Experts of a small language model.
Size: 12 layers, vocabulary 8192, 99.7M parameters.
Below are experts of layer 2 (counted from 0) of a mixture-of-experts language model. Rows are named router (the router's row for the expert), up (a neuron's input weights, with its number) and show model dimensions 64-95. Each number is 128 + 32 x the weight over its row's rms, rounded and kept within 0 to 255.
After each expert's rows: a language model's description of what the expert responds to; "comes after" lists some tokens at least twice as common just before its tokens as in all text. This comes from a sample of Wikipedia text that the model never trained on. Tokens count by the router's weight.

# expert 5
router [104 144 156 113 146 117 133  71 197 115  69 133 128 116 127  98 123 108 164 113 119 128 241  96 107 119 140  91 108 140 115 153]
up0 [130 205 159 152  98 148 111 141 190 140 151 131 166 124 100 123 133 122 107  72 123 110 133 150 144 109 156 137 178 156 125 120]
What it handles: Table cell separators. Pipe separators between cells in wiki tables of statistics, election results and sports records, plus semicolons in data lists and code.
comes after: "0", ")", "4", "3", "5", "6"

# expert 56
router [159  90 146 122  93 120 152 121 120 142 158 108 150 174  83 141 107 122 198 121  70 127  85 121  95 133 149 129 113 159 132  62]
up0 [126 141 160 126 146 151 122 150 134 131 102 139 168  96 187 128 143 180 147 128 107  96  97 115 112  86 115 140 134 125 140 112]
What it handles: Headings, transitions, -ven pieces. Section heading equals signs and paragraph breaks, sentence-opening However and In, and word pieces like ven in Even and Avenue.
comes after: "\n", ".", ",", " also", "History", " life"

# expert 12
router [140 150 117 130 146  62 125 161 140 126 165 169 147 128 105 123 123 165 127 133 140 180 105  89  60  88 138 101 150 117 116 120]
up0 [199 143 147 153  89 124 139 142 143  69 161 124 111  95 115  92 189 130 102 167 103 128  64 159  91 122 122 121 142  77 130  74]
What it handles: Digits inside numbers. Single digits after the first digit of years, prices and table figures, mostly zeros and fives, as in £200, 2006, 25,207.
comes after: "2", "1", "0", "3", "4", "9"

# expert 1
router [182 170 173 130  99 162 149 103 101 117  99 157 139 116 175 136 149 114 105  98  95 127 147 184 142 138  90  81 175 142  99 173]
up0 [164 185 115 119  99  67 121 135 127 104 121 148 105 124 148 116 171 149 136 127 118  80 149 149 160 122 124  86 175 117 191 136]
What it handles: Leading digits, capitals. First characters of numbers and capitalized names after a space, bracket or hyphen, such as years 2004 and 2025, "Draw 9", "Danny", "Rørvik".
comes after: " ", " (", " \"", " $", "/", " September"

# expert 31
router [145 107  74 204  85 147 123  94 154  93 151  91  91 178 130 102 120 101 163 143 168 182 121 123 164 149 126 155 154 111 120 137]
up0 [ 99 108 120  86 119 142 148 180 136 156 163 114 150  82 120 140 141  64 139 127 105 171  89 150 118 199 108  99 148 116 130  71]
What it handles: Colons, dates, stats punctuation. Colons, semicolons, dashes and decimal points in statistics tables and lists, plus month names before day numbers and "mid-" in "mid-October".
comes after: "3", "4", "5", "6", "2", "7"

# expert 61
router [121 127 108 135 127  99 154  89  67 104 160 102 116 150 131 116  70 102 135 108 133 109 123 131 195 114 177 114 164 173 107 109]
up0 [135 133  88  94 133 140  94 110 150 137 168  87 129 166 153 107 119 145 158 179 107  94 156 129 131 120 180 199  91 205 153 188]
What it handles: World, tour, line breaks. "world" and "tour" in music and sports contexts, words like "national", "reason", "way", plus line breaks and spaces in chart tables.
comes after: " |", " ", ";", " a", ":", " an"

# expert 9
router [ 85  94  78 118 108 128 115 126 138 129 135  85 100 147 151 139 163 127  96 143  71 136 121  78 200 131 134 154 157 135 102  73]
up0 [122 169 106 175 131 103  54 113  94 150 169 181 121 131  38 149 150 104 164 181 141 108 138 148 101 121 131  95  88  90 145  80]
What it handles: Opening brackets, line breaks. Opening parentheses or brackets before dates, glosses, translations and conversions, and line breaks between table rows or list items.
comes after: " |", "\n", "\"", ")", " =", "==="

# expert 8
router [135 111 161 206  94  89 150 124 145  98 107  61 122  92 148 177 157 125 152 193 134 154 120  60 168 149 136 179  93  62  97 158]
up0 [112 115 151  84 158 142  86 134 166 151 114 159 138  65 161 113 141 160 184 126 130 111 156 103  60 136 156 126  73 136 207  98]
What it handles: Wiki heading markup. Line breaks and equals-sign heading markers (==, ===) around section titles, plus table separator rows and the Mc/Mac name prefixes.
comes after: "\n", ".", "==", " =", "===", " =="

# expert 2
router [112 126  64 111 138 126 142 100 105 119 138  79 147 130 102  77 134 116 211 179 137 149 113 132 144  69 175  92  80 128 190  86]
up0 [ 98 123 124 165 172 167 122 123 117 106  88  92 141 166 111 131 135 116 170  83 153 141 169 117 138 127 156 117 117 125 109  78]
What it handles: Sentence-opening words. First word of a new sentence or paragraph, after a period or line break, such as In, He, Here, On, However.
comes after: ".", "\n", ").", "-", "\".", ".\""

# expert 41
router [141 163 101 188  95 153 143 121 108 136 126 226 166 144  97 146 152  96 151 147 134 130 105  59 155 135 197 127 126 179 140 106]
up0 [134 111 162 133 102  72 175 155 116 137 131  76 135 143 112 128 120  84  80 106 151 166 163 100  66 104 101 103  73  99  79  85]
What it handles: Personal first names. Common given names and name pieces in person names, such as John, Robert, James, David, often right before a surname.
comes after: " |", ",", ":", "-", " by", "|"

# expert 30
router [166  61 115 129 126 119  78  88  92 132  85  85 134 128  76 134 113 129 101 159 159  64  97 161 101 103 159 129 115 140 168 154]
up0 [ 95  71 119 109 114  63  88 204 103 129  67 181 117 139 109 148 119 139  73 120 157  68 168 117 115 140 123 118 124 143 141 143]
What it handles: Table pipes, framing nouns. Table-row pipes at line starts and nouns framing a phrase, such as part of, role, form, List, See also.
comes after: "\n", "==", "See", "===", " ==", " this"

# expert 38
router [120 198 122  90 221 133 132 161 106 108 130 174  99 125 141 113  99 117 131 190 106  85 135 181 107 128 154  88 124 127 136 153]
up0 [185 147 111 134 137  73 163  87  85 166 113 111 155 204 117 112 123 126 106 113 121 148  96 110 192 173  87  78 139  74 119 142]
What it handles: Organizational and abstract nouns. Head nouns after the or a naming groups or concepts, such as team, area, organization, Competition, Award, membership, tendency.
comes after: " the", " a", " The", "ing", " and", " his"

# expert 23
router [146 107 212 118 130 160 144 140 155 140 181 198 112  89 124 142  90 195  76 130 143 145 106  91 102  68 112 145 131 125  98 127]
up0 [118 162  98 144  87 129 126 159 128 129 130 193 162 128 132 146 179 129 150  57 107  68 117 179 134  68  72 168 152 138 123 123]
What it handles: Capitalized name openings. Opening two-letter capitalized piece of a name that continues, often foreign or unusual, such as Ha(sselhoff), Ha(iti), Na(predak), He(patic).
comes after: ",", " of", ".", "-", ":", " and"

# expert 24
router [173 105 129 134 121 139 129 162 100 113  93  70 159 206  69 109 205  93 106 145 132 104 175 102 122 156 108 136 113 135 105  79]
up0 [156  76 123 131 166 102 123 114 138 127  96  34 145 147  95 108 169 108  68  79 153 124 216  77 108 179  80 145 158  93 158 132]
What it handles: Countries and places. Country, state and city names and nationality adjectives, often after in or a comma, such as Romania, Turkey, Wales, American.
comes after: ",", " in", " United", " of", " the", " New"

# expert 44
router [197 166 104 101 103 194 147 122  84 115 126 104  99 127  84 119  98  77 193 102 127 160 137 152 140 151 123 180 102 111  66 156]
up0 [ 62 142  64 136 163 107 102 148 150 151 104  95 111 132 109 109 156  97  82 152 117 115 115 164 153  96 130 111 122 102 156  62]
What it handles: Table cell separators. Spaces and pipes that open a table cell before a number, in results, election and statistics tables, plus some proper nouns like PlayStation.
comes after: " |", "\n", ";", " about", "%", " December"

# expert 59
router [118  99 145 103 111 157 152  57 136 146 118 209 171  96  38 139 125 135 119  83 144 154 155 164 118 170 128  50  71 133 129 167]
up0 [161 124  69 181 141 136  96 107 148 112  87 171 186 101  71  65 122 160 128 168  75 214 147 125  93 148 121 129 159 140  82 124]
What it handles: Mid-word fragments. Short word pieces at the start or middle of less common words, such as om(nibus), ow(ing), ton(s), teen-ag(ers), fer(tilizer).
comes after: " ", " S", " B", " O", " D", " b"

# expert 39
router [150 149 134 101 107 144 161 144 109  97  76 134 110 119 167 121 159 110 151 131 115  79 129 171 168 143 124 125 102 138 102  99]
up0 [167 115  87 131 125 102 119  84 188 181 106  77 126 135 103  92 186 131  96  89 176 169 111 139  89 114 115 139 128 167  88 100]
What it handles: Hyphens and dashes. Hyphens opening list lines in infoboxes ("- Label:"), hyphens inside compounds (Saint-Louis, X-ray), and table pipes, dashes and minus signs.
comes after: "\n", "4", "5", "6", "7", " non"

# expert 19
router [137 130  57 105 124 170 158 122 174 115 131 195 170 115 121 169 139 116 172 159 112 140 141 153 142 114 160 155 110  55 166 163]
up0 [106 139  97  76  94 170  56  91 126  99 171 175  87 111 110 131 138 144  68 132 154 139 139 100 142  92  73  92 144 150 117 121]
What it handles: Sentence ends, conjunctions. Sentence-final periods and question marks, plus "and", "or", "&", including "or" opening words like "ordained".
comes after: "s", " U", "3", "4", "5", "6"

# expert 11
router [ 96 121  77 170 135  82 125 146 112 102 133  97 135 104 158 135 144 190 156 138 137 139 157 153  76  89 131  75 139 146  99  61]
up0 [161 171 139  93  45 153 143 152 149 138 140  97  90 118  97 163 144 130 115 132 145 102 159 212 122 124  79 125  90 121 160  96]
What it handles: Common prepositions. Prepositions after a verb or noun that open a phrase, such as in 1898, to steal, at the gallery, for, with.
comes after: "s", "ed", ",", "ing", " used", " due"

# expert 16
router [157 138 128  89 103 128 169 141 181 101 139 123 109 128 150 160 128  96  92 132 145  81 106 166 181 118  90 137 102 121 114  94]
up0 [142 114 123 100  89  80 186 136  90 130 190 149 103 182 146  59 127 184 120  97 152 153 181 122 133 110 181 129 160 118 180 137]
What it handles: Dashes and commas. Punctuation between clauses or list items, mainly en/em dashes, hyphens and commas, also opening parentheses and colons.
comes after: "\n", "s", " medal", ";", " non", "\""

# expert 40
router [ 86  97 109  92 114 114 123  87  98 125 117 168 127  86 127 118  82  93  71 196 108 102 196 150 160 145  88 174 129 122  55 136]
up0 [122  97 108 144 148 103 182  82  88 140  90 111 135 123 124 121 113  34 159 142 102 136 119 127 148 121 118  56 148 154 203 126]
What it handles: Event verbs, totals. Past-tense event verbs in biographies and sports or election text, such as became, won, released, began, and Total in score tables.
comes after: " was", " he", " to", " were", " and", " He"

# expert 17
router [142  76 110 114 136 130 133 135 142 165 130 170 119 168  64 100  80 148 148 122 119 126 145 142 114 128 125  96 195 129 143 140]
up0 [ 92 126 132 156 110 148 130 184 125 125 150 161 190 181  84 159 164 121 100 159  83 172  97 103 147  68 197 165  85  98 161 199]
What it handles: Final number digits. Last or inner digits of multi-digit numbers such as years, coordinates, scores and table figures, e.g. 196'8', 17'7'2.
comes after: "9", "0", "1", "2", "8", "7"

# expert 7
router [ 22 141 105 185 201  83 104 134 136 148 120  94 136 125 157 147 158 126  67 156 133 109 113 156 159 104 133 124 144 128 136  88]
up0 [129  88 155 146 169 160 126 128 158 105 128 107 116 164 103 127 149 121 144  80 146 142 125 111  86 177 153 165 130 145 149 117]
What it handles: Space before numbers. Standalone space tokens before a number in dates, ages, table cells and vote counts, such as "on 19 July", "age 19", "| 4,002".
comes after: " |", ";", ",", "|", ":", " the"

# expert 28
router [179 106  89 175 116 146 116 134  86 167  84 119 110  91 162  99  98 237 114 106  83 164 102  79 195 112  81 178 171  99 131 121]
up0 [158 126 142 141 104 156 140 132  94 168 123 158 119 126 160 121 165 131 136 148 141 108 130 145 133 125  85  86 109  97 155 120]
What it handles: Line breaks, source notes. Line breaks ending table rows and paragraphs, plus section markers and note labels like Source, Notes, Preceded by, Succeeded by.
comes after: " |", ".", "==", "\n", ")", "==="

# expert 37
router [ 73 104 120 243 171  77  96 117 129 132 128 137 166 117 153 127 179 121 141 149 140 101 129 145 142 127 127 137 145 143 103 142]
up0 [118 158 148 126  67 138  62  96 113 113 157 109  77 144 135 114 167  94 112 147  91 117 118 132 109  81  96 170 101 110 151 145]
What it handles: Space after months, pipes. Standalone space tokens after month names or "In" before a day or year, and after table pipes before figures.
comes after: " |", "|", ",", ";", " in", " May"

# expert 21
router [167 181 155  73 142 156 149 142 127 103 119  62 182 117 155 109 146 122 109 124 155 170 101 144 150 195 131 105 125 116 110 193]
up0 [145  96 159  99 150 152 130 199  93  73  79 124 140 111 129  96 110 115  58 159 102 122  72 120 146 166 150  83 125 149 113 128]
What it handles: Men/women, sports tables. Men, Women, Man, Mon, Q and blank cells in sports result tables and census lists, e.g. "Men's 4x", "Men: 13".
comes after: " |", ";", " /", " at", " de", " for"

# expert 35
router [112 130 106 123 149 158 117 176 152 117 123  68 152 116  72 104  84 107  92  89 158 107  91  84  73 113 102 120 119  95 155  96]
up0 [ 62 189 121 141  74 203  84  75 147 176 109 147 181  99 108 183 154  92 139 115 115 161 157 148 101  91 103 115 128  97 111 157]
What it handles: Articles and markup openers. Mostly "the" or "The" before a noun, plus table rows starting with a pipe and LaTeX sub/superscript openers such as _{ and ^{.
comes after: "\n", " of", " in", " to", " at", " on"

# expert 62
router [133 124 103 115 128 111 117 121 150 229 145 115 113 153 106 122 170 126 134 143 129 176 112  95 124 102 120  48 177 151 118 129]
up0 [150 104 159 153  63  68 154 134 140 157 104  80 103  99 132 113 161 103 155 131 117  83 166 107 131 187 128  97 156 101 140 128]
What it handles: Digits in numbers. Individual digits inside numbers, especially after a decimal point or in percentages, scores, times and money in tables.
comes after: " ", "1", "9", ".", "8", "3"

# expert 22
router [121 138  41 120 149 168  96 161 173 115  82  37 127 112 126 144  60 109 111 126 155 193 125 169 175 171 145 104 153 140  75  89]
up0 [164 139  87 141 123  85 146  92 120 130  88 115  77 124  74 133 165 134 108 163 106 108 108 135 108 127 217 117 113 178 180 135]
What it handles: Single letters, year digits. Lone letters and digits inside words or numbers, notably v in court case names, digits inside years like 19'6'9, and etc.
comes after: "9", "1", "mathb", " In", " May", " Built"